config = dict(
    d_model=128,
    n_experts=64,
    d_shared_expert=0,
    balance_bias=False,
    router_z_loss=0.001,
    vocab_size=6709,
    norm='rmsnorm',
    tie_embeddings=False,
    optimizer='adamw',
    beta2=0.99,
    batch_tokens=65536,
    train_tokens=550200000,
    dataset='wikipedia_en',
)
Below are experts of layer 5 (counted from 0) of a mixture-of-experts language model. Rows are named router (the router's row for the expert), gate (a neuron's input weights, with its number), up (a neuron's input weights, with its number), down (a neuron's output weights, with its number) and show model dimensions 0-127. Each number is 500 + 40 x the weight over its row's rms, rounded and kept within 0 to 999. Numbers have three digits each.
After each expert's rows: a language model's description of what the expert responds to; "raises" lists some tokens whose logits its average output raises strongly, later layers aside. This comes from a sample of Wikipedia text that the model never trained on.

# expert 3
router:491536475450549508467532573509502458490574459447533494543518461541531528516484449416469534540462518511555491512460501500485545577472549528540487422486468537465567536530502486540485478489552581503535492469566515483431505538452503500471579503569484546565544462549546489466444460518469541484571511578545507447538405539554487524557473498545559524515497528488541479437505461546497533538522
gate3:527460509539520473414482561511485499551565485540474582499499518612472535479458463411551480548488538490502484472541566496475508484547506472453474468497468554532546528510469439518432438497526519520504513457507477458472560539560512519436567508522519444581524524482524515516421491486563463519492472486494449514515485539441500519451525554550475482557580508477492546513519547586549495574556
up3:490576511455483494556546433511546511507469483489497449466439495419484411498465516557437541498561526501461537506395490477500476513503475544543501541518484458467469467486525553495593523520455459490540480541456501538523473417451506481521459477416511559476473472510485488498512507535501582505452576493543544517546527419550532506570546497417559524482500489548585513502467509490432516494525
down3:523566534531441447544442474504544495503519575543507426498515503454500507457481504541441533555469523517499523489483431449508587453563535522441427471475506523516500577491494562473483501472462515464513516534448491512477512553492541408578557491578479530541491505539508574495473515501506487561477501558448440504468537555459451516454437538469468552470483521546558520492536455499433467506585
Description: Verb-initial word pieces. Single letters or first fragments that begin a verb after a subject or auxiliary in narrative prose, such as s(ays), d(rop), res(igned).
raises: "elling", "iting", "-up"

# expert 39
router:514494518512531555434531519494520487578529505507542538479503409532594578472467456472420543525509502480545547510475489539489526522455584526484539464542460535488524515444489491507477462453520535523562495573560498434466497521409573503513515490514485492547546480606546540487504475541455540474525539546528496485573488532524519519534450474513547568504473531447510464498492436547459533568571
gate7:487473526559481482575463465505513419522499496480564485473433502540522460501496501355518451455495523493450468476533460458471493502425497449490518473457385517420477512483499576478455504480506545518451474528532501527423491528451476472397488476516475483527452481490537580487501482490443490515503457482449461524450496457454500462435407480459529480447522507441561483466482550518498506475495
up7:509525521424533510456531550473480535459472442518486555500571479442510491519487439579492543520469449471523526554383519552545471486560482541521512511578611517571520514521477435519506492522532476490551497464451531450545532543569498483505531494534489501469544538517475425505435529510528534457536557511547580468514454507538479561535588523561495496502448466550438484501521500473500462487508
down7:472564426536520499534497488560452569509501466493415446497411558515570534509477485442515482458479516436483568451500524464527459485466517466510533539547573474443501533396416512535473552516487513526491468502489482450473571560471471443510508425466493424531558496527512461497471550450555488500515482434446537488503529465487514495505522460509484502475509455511455450440524477469426427541491
Description: Table and layout markup. Table bars, separator rows, line breaks and == heading marks that end cells, rows, lines or sentences in tables and section headings.
raises: "):", "hip", "ography==", "ether", " Total:", "atively"

# expert 12
router:520522459511533530457588529545571491553560521488546520487498449525505524519457448383525497509466520520532515534468508500509565528503563541499486446512463549446528490480479462544461458464557591530502492503595527459441491508493555439502539512523480506578474456587547562507465469487458486516538533534507518457576452542545509547522442447538549506487475537503539457478474483583470529540543
gate1:481478470558534545473425486574486503506544525527556511548531465588548494550509571419516511470502483471445551481481474482507530516564521569453479536469477481513475535479446538544479495497496490475466517496485500501434490515527522474539530409394552461453540572553514462558491565477461483544441529469445611507530507494507488473507457487461524500516605525433477517545524497465521497470565
up1:475543457487460586404526466457552529496487472552507469534507553498478459520569494559465451462548498472483545510508542560491558443510455467540492564586523501511458426508549516542562495430506557496510472569486523513506403527447585532567495479550470537478502468456521499547547461448478475478533443550509500511516494545471492472477555487562539508408540490478472468500464523449553500525507
down1:477452516518457498523563545508557539549488439461464546478460480421524522515467480496473454527529531461496504623441505572432522440487531574422532539498514501372459461457517482524512484530505485493549418553479507498540500525539484552418529537517540445504483467532486500532517579488467538507483452461530504476468476502530570506526432471540431496463535548482492542494507464456532467528537
Description: Pronouns, modals, reporting verbs. Pronouns and modals (they, he, would, could) and word-starts after what or that, such as h-appened, believed, suggested.
raises: "ourn", "ership", "outh", "airman"

# expert 38
router:539567497494501509494546502479517471574555535505566557453535481518547502479456433436482497526488566453574473504482497509502490523450583530503514466514496586491528497489469426438481473495574575497517457563571509438425511518473512487478522513566453535526496456623545548459467474454450555511522531539533495451499425551527492516509480440503526532509483535481496442482497519541453523549564
gate2:482524435538511463541472501510546444499529482539525492486560586435488490428454510509431501443531555491544418511441435515492487512492554572468483493463527560496575509507506503472486434472527509524488543427569492450483512479484556523453480478498443457453495536435459514506494516508498491605523450582512454446488514543524417478529496503532485614458485492447519431520519512487498430500510
up2:472541505489513480486523518525540442495585512481534455459613571425468473441446501471445497459583560470538434527472470491518495512455552539459494484480522524502532516555506480485521466467483533530458545381521463448497531484525553529438490558532454444493497537455444457536459545532520488544482506578526429476521532545532482575526462489534494582431509508441499468478498486473482455483518
down2:537554418510404465500538459474499513470493582528450505465479455494462470475499501484471483473527518525461538479501556520537422507453531487494521575558558518532566506509435535494529509498595505482488544547509530522582531525504411514508530516484445485504451565421555515426559498490594461498551551527499556500488518505467430519519508519558471461540455498584527454501493521521471480497570
Description: Numbers in tables. Digits and number pieces in tables, scores, times and statistics, such as 40, 800, 1:59, −112, often between pipe separators.
raises: " Conservation", "ife,", "ism,"

# expert 57
router:465549523507519592442527529530540500509616494496529564519522512522509573480465446486464576512477549456514497534493514494456549539430521522551552482528463532531527511517471492459511427465524549551545491554521478455500505541434527465461533540543488500503499391506523538464495476526478536465485513479524471469548396543550490553556488494495527510476450587503541428461411486512456505549544
gate0:461548454524458496506457414463521520503517470441453483486473510488507576425540429531520579461559510478564487519500477557545445503487494441540554504567494499516448547469456470516519425520561471451503494512522475469482492517456564505489442554448519482526456452521438590533477518529531486503556490479523527576497432469476482452602491523441532492445476544457475504480487553463487447427519
up0:440451443529501494526424504487457429505504512383464537512498523493508444483505474556446515508528508405512549412533501532485372527524525493578514545532479493495468468542499475462518466547496454503493470477527518503430568545454520558496449532473450507428544508540531571524544453467508499538524519460507514523468477528575505420539489480510562482526433515491505495462494571525458529464531
down0:465507531484486505493443452483574476447532455460540496490489457573484506589405491532487546440503481501472411499514518486559465533504496505495492514492562466466533597431530519513535501473453466486401559470472505457453508551478489449527478472501467549516490428469464539593544443502534551484486443428493525540486498528564472449509488416515561500532467414559477510510461510519496504479520
Description: Mid-word syllable pieces. Middle or final syllables after short consonant openings, such as dist(ric)ts, sh(all), st(ock), plus some infobox field words like Music.
raises: "oe", "-up", "itude", "way", "ball"

# expert 29
router:477480574466596541504531489497490398549536525485532471418471490572519498514458445502454549525478500529523503522431458525442505493443497536496547467557439560501509554507421514526449479453512555559551495540558491447469511583474570469442556513584500534515498482542519526499513509510485516448529560529523496439508450528511495512505446486517529534450480578467517408534515506507450542500542
gate0:491417517497583474546496418520467483537473501537537471518464511517511471567476538520500498532434546518526538485500565518427478493570544447460405523506452498531539538445495444520510385542438498512484504441542457462439569494522444478461482553499497530514468563502527476471484510459478543490545456558504475464506485429505459566535523471471466431542559531481485438503474479555448464525548
up0:469502500467470486486454506518490538549510428416459431490484421426505516536475460442527430533564541518468528469487555476499526526471541472485498447549456618493547493422428494543428554511549539493418454479531516499520447465580487440501516419488519444475510504503550537497522463437498492569486499515466515509513548572456520489419466475545520560498519467511483483512517491520556491510527
down0:473520492560494522556425480452497502491512462484491507513516462521476526540488488521511446525457490515531409439516524508473509549494499477538498545569485527504411553458497573555565536406543502477459503486551520419475466513459469492466415596546549462500541500483432432577579515483499530585479500458461486478475495424484497512484454529521573525541550535525529471498566533487541530534497
Description: Mid-word fragments. Inner or trailing pieces of ordinary words split by the tokenizer, such as port(f)olio, sust(ain)able, Market(ing), shut(down).
raises: "head", "ism,", "view", "awa", "ham", "wide"

# expert 15
router:492540502526589510481546531539523433519528545494544489461483412535562507483480414423508539588499519467536478535446440507471517529461494558514541469511426525483568605502521470475490456476529545503554465476493520476466497548463517490512519489562452496535531425527495513454480437557499522458547492510533509468508436544583506544577494494550468542459441488462529449473440525567487534490518
gate0:528508534448551547438505440508474511430508457490457480484461490490540487511453480487408514504535495524498438438477511486464467452524455491437529499573413482506548529506519522563501537514513501520519532474473533561520527512490458473512550519492377525474498534526441443481443530485538521549507525545455533576532522578508503578555507536451460528520393520475526464505527479427524492585564
up0:581545473471515488455447467519460480510495508546488532461539515558475380490470484583476512552481460459571538513517573438478504559463511584486463509504525478478473484468494494468529424460506515502502508473555542509465534605448426530503510520446468444564487574498596481476504474487459464500457499572470517504455510539528474531473500539418470532519509513491510465509412548561519485466500
down0:444555441493499486472485531570394509643503540516416471540458476466492467487490524584474543502504450554494574480560479479458521558495469477474510498516499500508575496485502413513494474448431463468454446497481524545513495500547516451469467565533504496458457474495484491481447504503532434490580516532554475552535491461518536495429490480534483566578496476533464441542535502526513483467477
Description: Latinate word middles. Word stems completing Latinate words after prefixes like con-, ex-, re-, inter-, det-, such as ex(clus)ion, inter(act), det(ect)s.
raises: "ility", "ication", "ila", "oid", "ership", "ilities"

# expert 9
router:530578468517489592529531534477552468553483478465547571509536469508543512528500446498454530553477485546551495514464491529502479502434560495489510496480474541545543514505462440484475456480551594495544524536594524455451524508445490477486556511572465514525503429593543522467462463507501496489529546578523510439536412543542484531592486477509550536476478473496529416480520451541476501540541
gate1:511506554483531570509513526521475519516464496461540515463493515485544538430541404527527514577546509464529538452496519472448467515553559471525536513445526508563451513521519522530549460480547562481537537541488492505499497559558505487478539507539538653543525471528514428464506432473537511452506534483475490439460457464457526485469464477480531559453411489495424538496526471466575514420508
up1:514521528544546624476500507488452529491452476525540451503554489481547512415523463507528505552579499472529541405446466481553486510535554471551577561473493474504453479509501484532522444453535529508554544466554465483491497589518485472490550449540560617555501430562518457529542514506525471497470523480509540487449492447475489501469484473512511506463408498510457579512522501483530515447485
down1:415483560549477492513478532501513540481506515458588565472506412485518563541520465475426458533552498415474504484498475550541493526535530407551493486446510436492481515543492483424492482508466542540519525479476516448530493501546483551536562523501527568470507456472526474528546474525522390495503529516437450510507567536519514497544437410520523555510454579431464513511456509560506486485483
Description: Numbers in lists. Numbers and first words after commas, semicolons or table bars in statistics, tables and lists, such as 26 RBI, 6 ft 3, vote counts.
raises: "ership", "ism,", "ctions"

# expert 40
router:496580492482515577482547549543545490560510565500555553461502427511539532487452467483444535541487541544494531545500505546512551529496526578483542463480452529496528541485479467479459483480577545504504488532557579477501508538458513441495559527498462536502512444595511572481411496534487506476531562519518460446514413550509465554500451427487515525475448509469460488522442483535473513576562
gate1:524583490577443495555482510562518459549490594506483597471533441481573460517523557504508544516521620488498531555448530418507491480481550459518551525496427469418508516447525564459471492514472562466496479505491532492532472483487496440514522531483527528459494518497503562503546575480496506512456490493472484529512441506521473437428531431524484554578487436496531509528514538532471542499534
up1:521524428549558517594518493465507539473503502483535525434541547471419452527439519532480508527445581488436561523471496545526498554507523457520494556508528496521553455514470542570450581479429388530506521490458461483518511444616510491499536508504527493516475531462468490557501483481499513475481546506463505455469506530544537527568481441447452446444482533501476502517476491542563464494579
down1:548479488530542532476545504462451480538552539566542453594471510441470428507419510517522438472454531541553595505532461506472436495477458431528527544522503525541533526486549473550438425485543498477525481462491512516517461544446492452542455504508452467389483494506474521544468529516538526459490447484522495515532482507605551438511468477502507465537500562449533430551536465501547526475499
Description: Capital word starts. Single capital letters or non-Latin bytes starting a name, term or chemical part, e.g. D in Dichloro, M in Maclura, Hanja characters.
raises: "oints", "ends", "outh"

# expert 35
router:526506483536534569467528556528520475525556527416538508517482469532480554532488441452475503543496519528513486489469513488462581510501557567563526426526474517528502555494455450482434458528523567490530452566558489420442512528482584459508504507511487540508529452639537562466476495511460538487556544564557462461490481519529452524537454512514508527494473531483526499478464431576473551519521
gate3:445470485502531543522480515538533500464498524517492544512517552559495548512517531415520480506440510428562501496530483450573535478512530520537425468489532511525554484579596573554387485510478511534477560436562538484497479460486500566556494534444574527577447491458524471519509585489485502533513519500492485446533532485469512536564464519517525483535513575541562440555485518506463557499491
up3:536425553498574483495513524496506530503511463520532448565492455547500527434495488506456513541516469460432436490526472476465479529515435523526568558532511442448448549458345456469508486456487519475500467508416541561497490504552538484467476554535477477440525512589490489470513483501545502456461450544560487545468506444457477423501517519438502525481514507505469575493479494447583476494504
down3:550456489532486468534578464454472468501541521477512528492477487472462566519513523500504528550479442457535509470483488510444498503533425475475510488450429469518577568531374533473563492457516534503455477562488496517448510531448427541508437553441473553421569497628537486502472610525472545515578466482484520519486485512506504509509478524516452524503518478550513533495494560520472507477455
Description: Song titles and punctuation. Words inside quoted song titles like Me, Love, Back, plus table pipes, sentence-final periods, and opening quote pieces.
raises: "==See", "==D", "===M", "==S", "Scientific", "General"

# expert 41
router:536534490510536493445536492567551464513512489437520500473520459530497520516492452470509522525466507537555453589465470506503544450513515534491521445510460510490532512492527486509468467456545546514535462503538550407502548512470524472451584554561466487527536416510550545445419473571467565505539542496501445420578470586560460529526447448482553523450443538509494476522477435544439521519515
gate3:519498510586539562463507544466521495471479600536513512485499483461453559539513553506533514551526554529545588590508449399494452482448455489521546539570490529443526509478452460534496538516536544477504469516511493484473506494490538462471486420499454504484547524532566497489499475498506503488453451507530431469515461501475438414464398509502500523533489622559469525566475501505510456505498
up3:529488533530497472510475454488505476521482471494548534427456504460485549490475452555529536509469504483422471447503478553499568533574463497464503512442435507544442519527523496475494522488474454508505439522476438580552492516523505526529473453494496524566444478500466563496476554442476516498602543486528536588474417517470539522526557523554460470516481400492589537399522501470467570496519
down3:544514484485529539534480470524570519501428550456486578477534454420497424471473493413578392600476472536483459506501471501480485529529536515491515458498467478498436545573518507519498508491479491485485530527530506488464564479440496526476480494497491480540496485483506465487448533486516491526518578470562549469500516508521616539497553461488444510475514539563421607477529499536503579489548
Description: Copular verbs, word starts. Forms of be such as is, was, been, sentence-initial In, and second pieces of words such as un(n)ecessary, re-(n)amed.
raises: "icial", "bon", "view"

# expert 6
router:517465466486551549493519519469553482539558524428512523487535488560521532533455492466489511488476472552498486519457484475469542521448500553544538397533444514532483558503506480444471482483511554525524456545521541465473523552467515506509497508551451590497512468593541541439448478457451556471571544602558502447521442553506495533511476432504541588515483502450463427435488432496478515523523
gate2:473422528521496596458555508454498595491595464482519549525503492442553463465511479488514410505481527480484464464473498514543588562437471526502531478534512544440495437545475591518512428502490481467540549478513496474502569480537519512489472503491507582496508522505568502505434528494476556493440580520449514516432519508493460541503526530489422519457556525438486514470550452446524521509463
up2:437450476487446545443503533489496526521540503477557554492521485442540431492517464493509468503486532465444492474423480495553530583469481516511542456426485494502493399560442549504520464506473500460486499473476535424469545487523531507401524536517480559496526459492539535503431481514558532490455664517520468521487446494518520499552497488502438491487563528440498510432476448475516439491519
down2:490382536445539538454507528472487512450484519469509478508471460447509383561527522446502458506495460541455509489445449494544488568461488577511531456446493517462459528524475517555526469538518473474462505462495427462509554513509510546410500542379535482458496517494500479478503583579516466458503480536424520545472442494521489515517489487571553497493464479457479479482508435473521484534425
Description: Personal and place names. Pieces inside proper names of people and places, often in tables or lists, such as -ford, Stan-ley, Lee, Smith.
raises: "wards", "sex", "pan", "apanese", "shire"

# expert 47
router:500532540505566516467555515525499478525562512469578512482501417530496519500500466499495505534493558545507492560443480494445484473447539566575510475499437559458509588468473429549468452470541552481544482527533537484481518548484539412493534476516513510502517477540510574429472496521421503419529527501504412449498423555537504517486456470531518565455496528492533453507463434537442545572507
gate0:453488539502495528427517512500591523491578514493477452548493528546491520584580475487507568518529520530507593405500447489563504518488468461512505471479501460470520541437446453519502521511519457477527537462457508485501473482463514492477528521495537519440511521467492480580563500559562454511549475509567414517535470530429473517530571540519464523438494533515542495537486435596573540475544
up0:552508543473520519542456562423452478471492463509515510536497512489521439457463480561495514554495426475458524542505481478441438520455451511551534530491509511484444535517482506471508514572474535592524470590506517499494465437508485516446507503514559472546490482504512492485524481467476556489450551457588437462581456557446446473530566517463558526417575534537487477503443538476430445443507
down0:469521508511577495520502550546567435464446512500528544440459571450424432540470499544530526474563504533503429454539468480438473544479530538470481479484468560563493464473474527476458484521516553441556524512504508557485416523425489434427511494450528526504476501507555495489507542525536504543525531543557500493531497505518580454408468489431565502496478517400490493541519540555484499466495
Description: Lowercase word openings. Opening pieces of lowercase words, often Latin prefixes such as cont, exp, trans, qu, plus bare spaces in tables.
raises: "anded", "ends", "tained", "view"

# expert 62
router:523530511530503499508537503560490466507547494501517538422547445490552487508468448495459572556471498459527493528466487499449503507445542526547566448559421497501515546443504487521476547463532529478559426535576519402418551593506481453475550487506462555496521475554511477484514473528511564499524516511444427479508428511539469555533507440472507595493450535467537443495493430473496551490506
gate0:512548514545460577465546524522545509451436480509527493526518448490495533509464521509530504504520488507500538577478515468519422469453528500484469477488531512502513593402454550509480484497497528467481515491617545475473490497468465579428438540505501560458538497478517454488546509540480527431487498529476473491545491541550468507507496499553412429510474624591516488482504501423498505533586
up0:541445474441499454485487440515506450529458528516504542509523485434459489460457487453466463487518448519460516504456508498499511383499527530503545484495507532523501506515482477520514490491461449520516552473446441475569546500510482466546583547399493394484496515489546483525501537585497419495498567543472534526380468505518497467516515431566551503533475443524454509524520481493455469457400
down0:516388523487557509535474589494480505491522509549441551479527478501501533455516465542454485539497411547582493445525472461542495475438543466545549552511515530537499498501481499595435482536499523506468506523513431548507563564501559518533486433510432477461503531537545491523560529544474426555468479495538507508451476531559522551522576515549564461514495469530489488475478528450499583548536
Description: Foreign name syllables. Syllables with g, a, an, ag or accented é inside foreign names and places, like Mal-ag-asy, Eug-é-nie, Nag-as-aki, Anzhi.
raises: "sex", "get", "awa", "apanese", "oe"

# expert 31
router:509530556537521516509540518519508469543548593520538599456511478509589521525447445446457550534481551473576513538503530533475535564468508550538532468502465519477508519564527481444462465479551530535514436517567485501460575561504509481479518523562493566489489491557521495416484445500439572461583580509496483488501424569557470528481487506506547493523470478476493458490530446505479533537542
gate0:531506544481506534472504516504518453455583490514523446451510560490429474477465545446521423447376462576505567542505534540453460556455484528385431472529552520477503508492550470473526494497538453493442475543517518544489509504475495524469451534517437506477478507512472545400474456433499457532466502535559450501509513521545518520535573441512557565532496520514465535523484498465462524548514
up0:431517420507482482485522513512480543555426546499514582552454455517598544542487463572485564531590549457475485475482516432484563429550535497607548490457447506515486498489447538547451482519500527454518530518505488496540490509530563426569545518464509476509490514460510448576515563529493513499513509461463490444509483464427473500467496585497453440508473474497548471512501512491550473483524
down0:491459508470484505526501433532488398456474502449559462590500523481530459520512524543489483502472500451498474537484568531547432461543536471420471515477501552487451468547485468498527534453533543525498447524536427442520527528479400503518497494506481448531483498511570408540497509431487504454391468529550561559514511428450512537430513551546483462448539523536540493542526482527498476528467
Description: Non-Latin script, Romance endings. Greek, Cyrillic, Arabic and Hebrew byte pieces, and vowel-final endings like -ia, -ium, -ius, -os in Latin-style or foreign words.
raises: "face", "town", "ful"

# expert 30
router:478522507531534550475494564545504454540540508493519515505547460522555498510488454489452546547490531460529482536487496503485537535451570531468546426518478580522493492455426438523482475485539555526527496531603508460433556501456522452502529519556469536540532478602575572453505466520486566470538515532483527439504491569565501572530429517499532532489432514455477487473456438551439503530526
gate6:500521541472522552521481423535549530464465450519451518520529503503510469460501466509564510561521481541522506528435467506477455534428535533502543518486514481450478491529482470542550489484477585493659494462491487505370520462545519518563507505477487536580522553495550504494379495461502446526563487528473499520578531535577488458558517497521503493518461496465487479506508501517449452556507
up6:506517526453499552558529424512581483513493445477480534475519485515499473492489453483568517589503484518473524495470451487515467483473522541543579496503497467485506460568516524516546487498453605514578515456471485470432587499566472509504492481535489462631492556523559518529413499439486500542565488542486521506566515501520545468544473492509504483489497470471502498442515425542444420576527
down6:488513437535508528483502480492475470543586542479532497539531473580480466481508478504501607552468516457514447452501548491475552553536548440535551519481465471546462425460512436508462500495504456512485568541416483482463504455504431535546534512558530465507474503459492485490450454433409546476500434536501465561490471516501465485515493579507504541486524503509528478506540592461467492555385
Description: Table cell separators. Pipe column separators in tables, especially after vote totals or dates, plus coordinate marks such as °N and ″N.
raises: " example,", " role", " include", " typically"

# expert 7
router:500565484513527521464558507485512479556586496520556550457521450523499536456519420495440490544454530509507517523448518562439551490466567555477507450500502553522509502478509452484466423472563566476545495541570509435441511509519495492497529529542497532539530451579573540468472455527465540489557585480518490421495446528552478554536448494510557490482435511464520452484525487560450524529568
gate4:511446561455489473542570491443534475475464486499522574535479517578477456531469495429440518499398510540514407511527558546528512480511516482583492516498512490487477489469498550519467475522515435507456473479504508455510471464515499533537504531563528515467455508458469583410504517536505437597526500437497479464401486593478472493527462475474549495517504517491465575518475563534545571534497
up4:564467559419538444552489528516516494459488505528501530518505524502497465508490534476411491497458522509576415557516557547528528484498501511572503533451514478517504542489546521568454520479469500501504522470527496439536447456551478511539466590565530459500433522467448604478539515595527421560512524458512478472448491581492449456512478457515557494489509581470479542535477543496547542529495
down4:548511513516457514491539579452515443481486510555514573515456546500528521470496442532491534488510538448512445496541487437497585487564572441459407455458498590523574570418549480525500473534586544481516468486442462496483578492543560522470510506515488505518488514501574568442449486506487483494471504554560448512476489546482542544519481469515505514520560489476518444487499564498520568522454
Description: Digits in tables. Digits, score pieces and separators in numeric tables, results and ISBNs, such as –3, 8%, final ISBN check digits, pipe cells.
raises: "ports", "pan", "por"

# expert 46
router:563563461509513525432497535534537467524499531455552577490539478509553549486499427465513502551472502566532494544488507521497530520454517551482539468502483517505515543501523483488467480487533532475524461509547558431490545536468507476532534539594463504521526473518589534471463467605513550482494523554558452463557455571535442516567415483557581545508449564479539445499455454516446534510500
gate6:511586479491456462456454522509466540485497488542471580545612495448476472506410576539468535466484456499504490466541558530487499453474404475479543468490478525507466505404551516521429507518499544473496542484415459426506502562483520479398524515495504504516540529483454511465432525526506596489499470458573457489511483478538505548516499530480507573463487515530512526511494471534564447456509
up6:487487549482537523508586498457487551501528514473567403437435493555490444534459522484492477469571517416460437535484487517486525462464510494513487602524460507472489431576425493491556480522447500529568519470484488454520483423514455483513468530489533466483445461495545485497469554485452438469550489588492476505522484520533487448568532438537474492475516502507450541510451529478413438494554
down6:585481508452512493529449484451457495523506460537521556464503493442542530483452548432399512535435485489500511536520427528480538501479506499551521513427494498489493469566557532425466484504533430530540465527527509502479474503575566545437472538481465479507535533579451521477494512454492487485559424436447551491452543412478513475461482472548523539571525466551482517468508577513570546499516
Description: Prepositions and conjunctions. Prepositions and clause-opening words before a noun phrase, such as in, on, during, after, despite, as, often sentence-initial.
raises: "ley,", "ter,", " 2019,", " example,", " 2011,", " 2012,"

# expert 56
router:488525539512479452487532479518476493541510541491542516487525464554606503478473467494475559556487550529588491535470496494503572530438522530532576455578414549506560555521492448535475487462502590538546409517537499441449539554449530495466510541552457574519518465511554547482497472513511551507533541524479449533517430482523495537533490532540524596452463540470507475476499465543503546498539
gate3:505464518513493608456549489557481482455491470551546491527470554515538515534413559467493586531457478462519487439469532408522510459452503491463533492556478501512465479545540526415481475447489455537493473495551494500478462525465458467533487556471415486542460523514559540453488511488427521432501521515525576476524459494499541564468555565485517459522461422442450528528422461459477491493507
up3:483474521483518558472555495559437486505505537508581478542530555505580546541462561471497594530421500524581547477517503514432521502430532531436491490528519501484519561528482494426490531455499443572449470458582508494501489535437538475577483457510502516521412531505520542482490492528477506465541521551523522535570512525585558523436510499435450461475458470482479500527451517426490512500520
down3:503512483490471482495450472537485513502504490427401518483554544485513510499531521471475546523502465490571441451452527451428530573510476488495483480497473455488449475480517660429531516437466481516473500528515465456504514558508490483498432478511510482544570509502514514535490411488520419456495485511477527543535496576420513461457476605399492571443489511495510499508540492492473466487465
Description: Vowel-liquid word pieces. Middle and ending pieces such as el, al, er, ur, id in Latinate, scientific and Spanish words, like cel-er-y, Áng-el, inval-id-um.
raises: "ism,", "istic", "ity,", "ism", "ity.", "ited"

# expert 26
router:512481483510525532441527573511523427575537474492534565477479457526545517514468430506427499516450549505480474523425511494449548521484491488545557503554432547540496515561487446450456456442529566514511493551541539486474548587481514434476519477565467530503549389529523579506477499481462585475500513543528541460518441564541474537522503492503581544487498501481512452479482448517474550510517
gate3:502490453549492513458451505512524473560456521496563481467532475496454516411506472533463512579542489456463489497463485457444444488564489486390523412558470480558538510500542575486511535498495527467602502430466454490442568506515493488528456490531513552448541465494515518442524469485494525522519458440503512529498518514538498548500517466546474489461522497489555459356556463484523490441446
up3:488466476497457545459445524520525458559457472463577501490523487546409498423440507504489546520517515554429524433489472444465507465598529516404521427469515489495532510526524525455494516489480478484550480505495478462431502529483458460530468426525563492472531479509484530396554533481516541506445438450493494501470447489524455502490524499550538432523483494519471409424544427475515531471447
down3:442479588516524552509493494451483501507405463539531485451498511496466511433517528509510577505487510491506559459500487458465478496549463510462519485504410424472502535447570546536518536474468520513446458499544622491479454483497494545508440574482502516437540467472433542544526530509540534518519525541492503523447471607496550556601494575542535500555511476522492509477473463480427513499510
Description: Fragments after capitals. Word pieces right after a single capital letter or short stem in names and table cells, like R-us-so, Ba-um-ann, K-ill-ers, gr-ass.
raises: " example,", "una", "ership"

# expert 42
router:493578551526578514468513500562498475477562531495578493520503466517586540514476405468498524533477546459545566563456490566459519552469562568511565503572441535499517531542475487516492485466551551526540457532540540487473540514451542490487530495522463496526505437512519512476460431524519497468564538548472525457525422531568523517544472490511478573434493524471548463522428477547446508461504
gate0:466482440470488559461495548385461555514532471577472493509579536462536481469555543518512476452525485475528502504501534527513534478491457472433505499508467554612509483540501531455461565528489524395517504545426474505533517505514494505483472518479538509564448514509513477520478494525538510490475474552465485537521599450522514440434447532426447437485424526487497451501462547433492461502564
up0:511456457502536512520519503608524493417552503491544528525531431569478490521447460544457515476506503445510500506522445525484474461455496599514526489570529482453486594505509575565494530457546542516498523472506536457496531528459492440557546491497517508482470458509455495529466395490504562523509479489502484494586453527548514503578461540499478544501595425438492464546476510500442437516492
down0:523501498565507506537528534561440460444529446467457443536466557520529474509474508521507503501489530491482479508461468535443494473504526471517514550482536445497535456542525481493469523469507478494479476485449523500520449468528535466567465467488492531523515501528479400512497533497528491504467514510421477519493430409555504451252474529528491547494506456527476492472463549503484551503508
Description: Word-internal stem pieces. Middle stem pieces of long Latinate words before suffixes like -ation or -ing, such as fr-ust-ration, optim-iz-ation, dep-ending.
raises: "oid", "ity.", "ful", "outh", "ity:", "oor"

# expert 5
router:474506455495524574487535576527537519542537537469520521450544436499532547543444440474463521487472551526499480528450502523445500537498571559481551409508426530540508541500521487504461435491545531474520531538569526481485542521480499421486533508551480536499524460558522556460440474532482561479509570569541477430473404532515453546543437420526547521498451530481473507457498499541479507536554
gate1:461543505468521529510517413498502482536545451458487449490453459457495557507459513571538543475508540528461499540574488465456511519551432522481531426523455509559577478471457484437562487552606486500466499504489567518531551495510473521425487509513410419479504504540565496502480530477545590547483523524478486425500570468555476431517488441515534556527488450494472475487485510526498444544495
up1:461471473449500554475502470508467523542542456458500549500496484482495546454453487565521537445516556524508491526534495420475494558561467494491496442508487461561538465515454438429594434525575467461448475485460593504521561448476451551505534490535408453485529534555539456505419531516513563554470484506459494434456563448519448497512510456499523546512483474468453498512514479537511429543482
down1:487521535483540426556492446601465524536566528539498534493500521452413522454513470480511516496535519537512495423511534463497448468518490513444475494520506551488565478529527575462609531581524515508511505490512480494491347550510497546457496477539529490475533497553486476518490437560474519527499516519538497506552465573495452479507539478484466475478516456467495571434448518479559583474455
Description: Name-initial capital pieces. First capitalized piece of a proper name, often a surname starting a clause, such as St(eele), Kal(inoski), Sh(afir), Sir.
raises: "una", "apanese", "anth"

# expert 14
router:559531473495557528487550497535506487563548502473535520448506475508520512493503407433443544514512503489526486532493514521469552510486581572500523489529481544507501503538497490527463473484529615555544465526556509416482499512502504437482573525560459506529498474556508535495463440509439514485520514547506480477513486551563496533583422503501512554439430507465572414477450452574454502567554
gate4:468500530491528498564553503523525469560464481504547503458404474461457598489479518428501465493504483415526501467511444600545528459557543522436542442610548486487454453520557526474514499475482509531479528501482481502474575537545437407484548542531505490501474439487510580453488530543468549534461520500539541461493508487527568515539489520541512492474462453498495477514517488565571551475522
up4:500519467507524479496465492483495483474515532480462555551556548542511430525479509559510475524480559574478511535470541412466495557420477437535456571369494538477507533517465478576504493470527503494535493516517544500494440487463542607493478487477495517507512546509518440507460498435504529467538516526442447514548472557470391496438542473491532513526551539501464562506460468438439436515500
down4:479532572474450527592512538552508446570480549512512511460497519544474456519561548516490544494509497507513472527554499497533475511534529479502569436473475585524525536402501496525438498505511443504548565551549506547494558543513526516527506502517434492497498552547556496443545494551507553521525460482467449532489460572422484540458483532513518524388547463478461437474483562473566497565533
Description: Line breaks and verbs. Line breaks ending table rows, plus main verbs right after a sentence subject, such as has, had, received, gave, is.
raises: "General", "==S", "==P", "===", "==", "St"